From a checkpoint of a small mixture-of-experts model trained on Wikipedia.
Size: 8 layers, vocabulary 16384, 61.6M parameters.
Experts: 128 experts in each of 8 layers, 64 SwiGLU neurons an expert, 6 picks a token, a sigmoid router.
Training: a variant of SOAP for the experts, 290M tokens, 4427 steps.
Below are experts of layer 4 (counted from 0) of a mixture-of-experts language model. Rows are named router (the router's row for the expert) and show model dimensions 128-255. Each number is 500 + 50 x the weight over its row's rms, rounded and kept within 0 to 999. Numbers have three digits each.
Before each expert's rows: a language model's description of what the expert responds to; "gets" lists some tokens that make up at least twice as much of what it gets as of all text. This comes from a sample of Wikipedia text that the model never trained on. Tokens count by the router's weight.

# expert 6
What it handles: Years, parentheses, discourse openers
gets: "\n", " (", "20", "19", " He", ")\n"
router:432581506482510413435529457464476436491498525515651486521395540522451525526534523486469493503434496442503523444477432400567559524460424556462509615550546565486536545493480422492542528415532499496556504468591541536514490443474575623609459425468377533583506516525494490494441497464517574489567467454522492482479508590446576605499462415512509493554554460515429469469514468484562454581569

# expert 0
What it handles: Determiners and opening words
gets: " the", " of", " The", "th", " all", "The"
router:419571517511540399432527471464482447497497553518663505551387565536434518509525512476492503497439462459513557408503431407561563533480400554451509610553549582528510536508488439509546553424541469509539526467577526543503478434487567623591473430469390537572532550527462469502445521488515549487576453477501495513510512547463549612481464425501505472544564441508426477474531489468568461561553

# expert 50
What it handles: Sentence-ending punctuation
gets: ".", ".\n\n", ":", " that", " but", "==\n"
router:500463508548508490508511445422469520587514410464569458519413444519580489587396580510483490558481466590447486458430474472497517475482511469520451535451535565496568423521489430544405539468512431544496465595579569490472434366526493519615447474511491555551485452513518548498483447467497550518519397493600449556463501589444485540498472357517571456548549516542422451474520409436522532519572

# expert 36
What it handles: Single digits in numbers
gets: "1", "0", "2", "3", "4", "6"
router:448517454558464419447528467409480492462491504518605503412421556555455490537446566471574443477460490456511514523467443491516542499573483512546521551468618541575466417529522432496509530427511543565489476536448542464541495527457527584509465390525545555600584556500521529538508474464565555453529495389487476473547478601476571599404482439440524464546572513483376500504552480536491364497544

# expert 61
What it handles: Table cells and symbols
gets: " ", " |", " —", "0", " (", "."
router:473491550500473394381562487495507523474460455508633501497426515565502457518491499466565487503438420505529582427489470423519587500468489575493488594552511609420612502568512442523521522492513479564525543463615520589504493402488513591633443414563452465582468443551465499495476470421473489530505464497465501461506478607493521564488525439545550540537475415526461497489501477465547495518515

# expert 52
What it handles: Numbers and units
gets: "0", "%", " |", "00", "5", "2"
router:505499473586547450451515435445500453545453511515600561457443478435465497563580491508538435402423431422498488429523486533497488496536536571522505596429537570489453566545478480441490565379455498520578477439529515494467532535471487593500401444513437477548460491554427492490480448466595581460516459491465485519498426523451519555465455455476474450594585458486423431457499459526530470550599

# expert 41
What it handles: Adjective endings and modifiers
gets: "ing", " of", " and", "ic", "ical", "al"
router:506415523450534383552519485496550519510507474532469478457514394476458499418512621475603515539426523524466604426466507549548468495535413532521417593424529525562435544499479478471464598430546528515475482454488563534551506477469508455477466499487531463477497437574500475453574486473525483521571434478555501519575533473439482488477460482469527426551503543552388510443581386579557486417538

# expert 5
What it handles: Determiners before nouns
gets: " the", " a", " The", " an", " his", "The"
router:483468588453504467522537485529531434537424468528517473551505395546498536461463644490552506521496530549443552440503522472500476529584474452409394521419522541525598491517527513514495595404508524515574492492468439537456506488524579458472400525486517446580542474547523423516535480438504511529516344536505605528463586452466464511442458505402529515552552530564471520383517488537506482524564

# expert 38
What it handles: Mixed function and content words
gets: "\n", " which", " who", " he", ")", " that"
router:387529496509513399438539465454450435487490549526661489538391526558459493501558522496467526512452452441492516423501422395564536509443435555469497625547547590447525544477472450473540540458557495511557533449599512532525476422479553600608425426451385529564512515541496517476434486468522523482551485455527525486522517552416533596484478405528507506565592521489447481462528458507541454561544

# expert 14
What it handles: Commas after items
gets: ",", "),", ")", "\",", ".,", " March"
router:473423504513543508486515365454459427427469570521516556540549438569446501455432570632450469564410432461459561510483409462501505527537530428499516452471536516498629599492465494564488538524545554510616510485461392578501540451557523466468481538497521475557474454613510379496485545564562522469516488395522463489520476523443532498507486491432475500494498411444526474463500402465429514557533

# expert 11
What it handles: List and line markers
gets: "-", "|", " |\n", ".", ".\n\n", ";"
router:463446638569544441493463508530493504484443444534525477589494517462406497521518558523510513542530483524443510468511465491453565552430454468488511462551543512497525478470493468595408499470554543522495483508587455573485499516418543572541437479460425438515514468452478458550528534496499502455572472483476491533542589580421597604428485390501508444510493467481511430438530528538421449562465

# expert 44
What it handles: List and table markup
gets: "-", " |\n", " |", ":", "\n\n", ";"
router:472453542531555439487473503463515425540471411582588446564459463478422493500507568599524506474478508540437493475515476486474507478481425540505545484552561503475491499462482485585492467466530527610486474562532500538436494462476564557502393567423380440554558445480484542516489491514491558585521475506516438526503566513408490584426394436513477503530584463454471471443586494504441486537494

# expert 17
What it handles: Century digits of years
gets: "20", "19", "18", " ", "17", "–"
router:465497510526524436534536424530542462457536549533539508450437556462454519510430507559532433536510452524557481475385436335614521468483417430362548497488575489486555474473424511563522556428553474461492456452491514473537567369442488467546466493490555485514508541469510418521472479473495471445531426521532571514510443557508507517454462486500456549511567506600478451509548483481501444558486

# expert 24
What it handles: Table cell spaces and symbols
gets: " ", ".", "°", " +", " −", "–"
router:503457481458576389448489490551439496571451428576611463525433520502450473513432464495463518481506487465485509417516444373619542595467506538482505526521481577424494455488535469428558479439503520516561526525596437491495553428516537490616376462478409498624491488538429507475477457437546574495512450527503517444523545524453541554462506459518513504507434508469384451459490467480498502553548

# expert 31
What it handles: on and in pieces
gets: "in", "on", "–", " In", "en", "an"
router:414548492528471422470607472418481435529480535496633443570444506549487470608515493501469475478442409449540521509491456482569528446534439488495484495599546522517517502510441525556476518457614481522546445593548447595549436437465493553455491428460448580597492479591541486430477498497549593463528476422571552445482434573456558597413510411513485541491499604472441486467538487467515480515457

# expert 23
What it handles: Table pipes and per
gets: " |", " (", " or", " as", "\"", " de"
router:489556509468550389422504467468450481481515545525637405531466550524451534555520580502481498453455413469514542451506438428567584472498394533431531522575566602460568490443494435491532557413530444540483522515544549527480447411484547657579466412446457532592474530495465503494504456489530542415558490429470502492520522617415555626502508407487558493548472494523471483465523450507520495537573

# expert 3
What it handles: Table cell separators
gets: " |", ";", ":", " –", " -", " /"
router:482502486513517452544516492411435488503442429524625457547539560559442482480490592500481448503542427552481545421489431412569489536536432531509552496517590522477632479531470448482480506384572519559506465526514484597492509507520542671597495490444502490518551590503515473556521506515617573540513545461493466543485533508474583655516493409505542500483519538542416536451548436527516535526589

# expert 2
What it handles: Word-internal t-syllables
gets: "et", "ot", "t", "it", "at", "T"
router:503470512423527521470526495491501466520362565535603452492455484567434543543456573474461449537515437435446494478518483463539429597506414548442483503514548533455583505589494464507509508438606513504538486460520519428504513390434453567608504393466437449486582411507485501539479550447534599566486472483535499436485506446544592553520542458495532436537600497454471467425463452508470456521481

# expert 16
What it handles: Table row starts, the
gets: "|", " the", "==", " The", "===", " |"
router:441605486437498524443598441429421479580485582437507498486467479493455572606525550494425554513481469529470482528499457427470561493480511440419475581485558487572529551498431556568519508447598542509601527422477589548504517468487572460463463376463488528572529536459527475480465492500550528511520458533481595527528481540553522632569452415442532384519559519506514392473542522498572432582531

# expert 35
What it handles: Years in biographical dates
gets: "19", "20", " ", "18", "–", "17"
router:443449530537520531556448473457469402508535534501521504533468485519456543466481459595487478501484519487505526523359456449556530474562407384395524517509533497516528448577439437610474594477525502440509516490484410494563503424512610456571497518476558562537547512448528516531475487535527439430555383485538493489518482576520526534449490464515474517517527510599473428480538437473493474463493

# expert 15
What it handles: Auxiliaries and conjunctions
gets: " and", " was", " is", " to", " he", " were"
router:479424533528517514504512333455561398551509543542487516564535446597549484440502439571483457437498490402376539487433559493504479579551513546502478564425535508468575564501470495513502544503574470550540475583560518483430451467505494493487453567556595435462510563547499472537569488492488482550589492496503518513462552571572457504489463437455515504546524484498370541448567472562549446622633

# expert 34
What it handles: Predicate noun heads
gets: " a", " first", " one", " part", " as", " second"
router:480439525436510511558547484506495465574375482480482400507533440554536560482480595625510392481459465538501598433511518426480442601485491392551431511492523530485582466437493523501565501534496539591538514529517479545540494512557541483610513377573486500515515508485454462502508437471516463528518490475546553407486552560516469556423540430425497446543444481520400518464533545496519453563597

# expert 53
What it handles: Spaces and brackets before numbers
gets: " ", " (", "–", " \"", "-", "19"
router:512385631440479538471502462477464515569462469471502469517403481573475455437525496550495526533488528492506522508410418422607508525442417461456527488542505520539599471531523463520490506497517563475581532465612540537518435502490576456531485512468557531593554519515536471429507473512528468448543467470534472488546579614438564584530455444479522501559435520529435462426531419446542468511570

# expert 46
What it handles: Symbols and odd bytes
gets: ".", ",", ")", ")\n", "'s", "19"
router:423582513494522408429528477471474444506495531509671486531390552532443507525512503476463471506438465462503515432477448398568544510472412533472533608543533571467513537490497431487535534418536485521544522460584541548515483443480560645585466447470372541585495522545482484494448471470534576472573471450503492477492524561426573602498470403508516500541579456524440461467506472491547456568552

# expert 4
What it handles: Narrative verbs and prepositions
gets: " to", " was", " for", " with", " is", " had"
router:358470486518521411453520315467608484561515527482500509547483516595530376511503483516511522505550517423491547538511442465559495506563495465457405505427574617564602504444462505596489519426548508520549494611549544501489491495469580518494388561593577502496517578497501463523574470372512493555591499494521495550471520491563514557533432513523578425517449430467489527437541537537485515535492

# expert 39
What it handles: Prepositions and score dashes
gets: " of", "–", " with", " for", "19", " to"
router:388571519484515393441543475479472443509498538476647517530359553543429505499518509474485510482431474437504541438471440413563574500465442547460508610567570565497487558502488425537547540386546524522572506460571519572503484437457549611581480464485383510595506498521496481457426478449484572493570477465540471467503491568481555600484494398532550514540542458514423445467525469505557457543563

# expert 37
What it handles: Closing marks in names
gets: ")", "\"", ",", "'s", "s", "ers"
router:463568564518552467497541413455515446481590538517519420458508458524472369538472571487488485486527519515471518492516404513474520508535492530412437504452588548519570472510434430532471495454513474510589516480566566502515417508499572501551465482516522515554502532583505456410492467503532562460516512369547503478474620427426485588443426481514526410511545447483451492413620434576466468511509

# expert 25
What it handles: Abstract nouns, closing quotes
gets: ")", "\"", " time", "ation", " name", "ations"
router:448529572528475383432544409494490456529551537533528537467509436569490392579438619573560534536529463533515534421504479544486435587519505561487551618499525487443572515571526440532546506515527472541535534541523509457541535492574566474488449556475477564489504515521435516436502482500512502463506516402463492451494574472487515566424476352510519414546509549531437421417546421554405382550491

# expert 42
What it handles: List bullets and punctuation
gets: "-", ":", ".", ".\n\n", "=", " |\n"
router:506428617581577461478473506583479483518525411528496455596364444456399437545475551531513513537518485541443519472535518481504515519435515418510452473538503475490458497490489454567431504453562502644484466512497407579537450523467529513616408451490417446523555437425511507489514531522495548502597490502478506529612552590398511612486487449527503424537504503470462455425584516549428448507504

# expert 47
What it handles: Digits in figures
gets: "0", "1", "2", "3", "4", "6"
router:426523445501512444444460457473479436494414518435567550476430488454487465504523534512478458444485475420489518498512469509535506451547528488585499562478581503470449476538511442428558620446487467559562456534467458586526579472492501581497381419500505473577503461555485509541451463446583571485535434462471553489534528542481575537421528458433508481602554479625399502498526490528536473465511

# expert 49
What it handles: Pronouns and group nouns
gets: " he", " it", " his", " her", "'", " she"
router:525532517559440452492646414466508450479489385539553487535456499553532460558475522534504455435489489602446534475476511446576448524490509581419459564507482568458543588473457493506534479516459501610492598501584443538566493411453563489505399513397513478532475462543487506414503474514495492521542422456556618485415507406572584541536526451505484558559483449583445533479509434467470422526495

# expert 60
What it handles: Conjunctions and connectors
gets: " and", ",", " to", " of", " or", " in"
router:425573505512530388418506460458493457481527528515668490508404559533457508530549498481472470507431512432502542435495427393547554489477443574471498600532578560503528581476473460519505510463537473506534483455610533526532478446461543639585468476486401497557551519577479500473466480436524565496566486439495476468481544555452540603505441446526546490543564483494432470493522496514574440575573

# expert 1
What it handles: Measurement units after numbers
gets: ".", "th", "%", "s", " /", "0"
router:480571515544553459414470372483464415480443471440568513571457468516478474606554499555440450436406438521561573481534402448509499561514465541454378610575539566496514511496451500535442578436522455566558508478539516552460431510456508565527464420483497505589538545523457516477516448455563582490548503446438429554500476456470481627423462508530475475589513474514454496461529447408503472481550

# expert 28
What it handles: Table cell values
gets: ")\n", ")", "\n", " —", "20", " a"
router:417565517484512400394549456457490459501499547522633514505382542540447524521545504494460483508422455462507526440481416414544554504480422581464526593552542563452531555498479447489531524432522488514556517440582518542517509444498598638605461424494392535570524546545473490477454492477524583487588457436507497488460518578432578605488467410525530503550573449502445488467526461475563456559545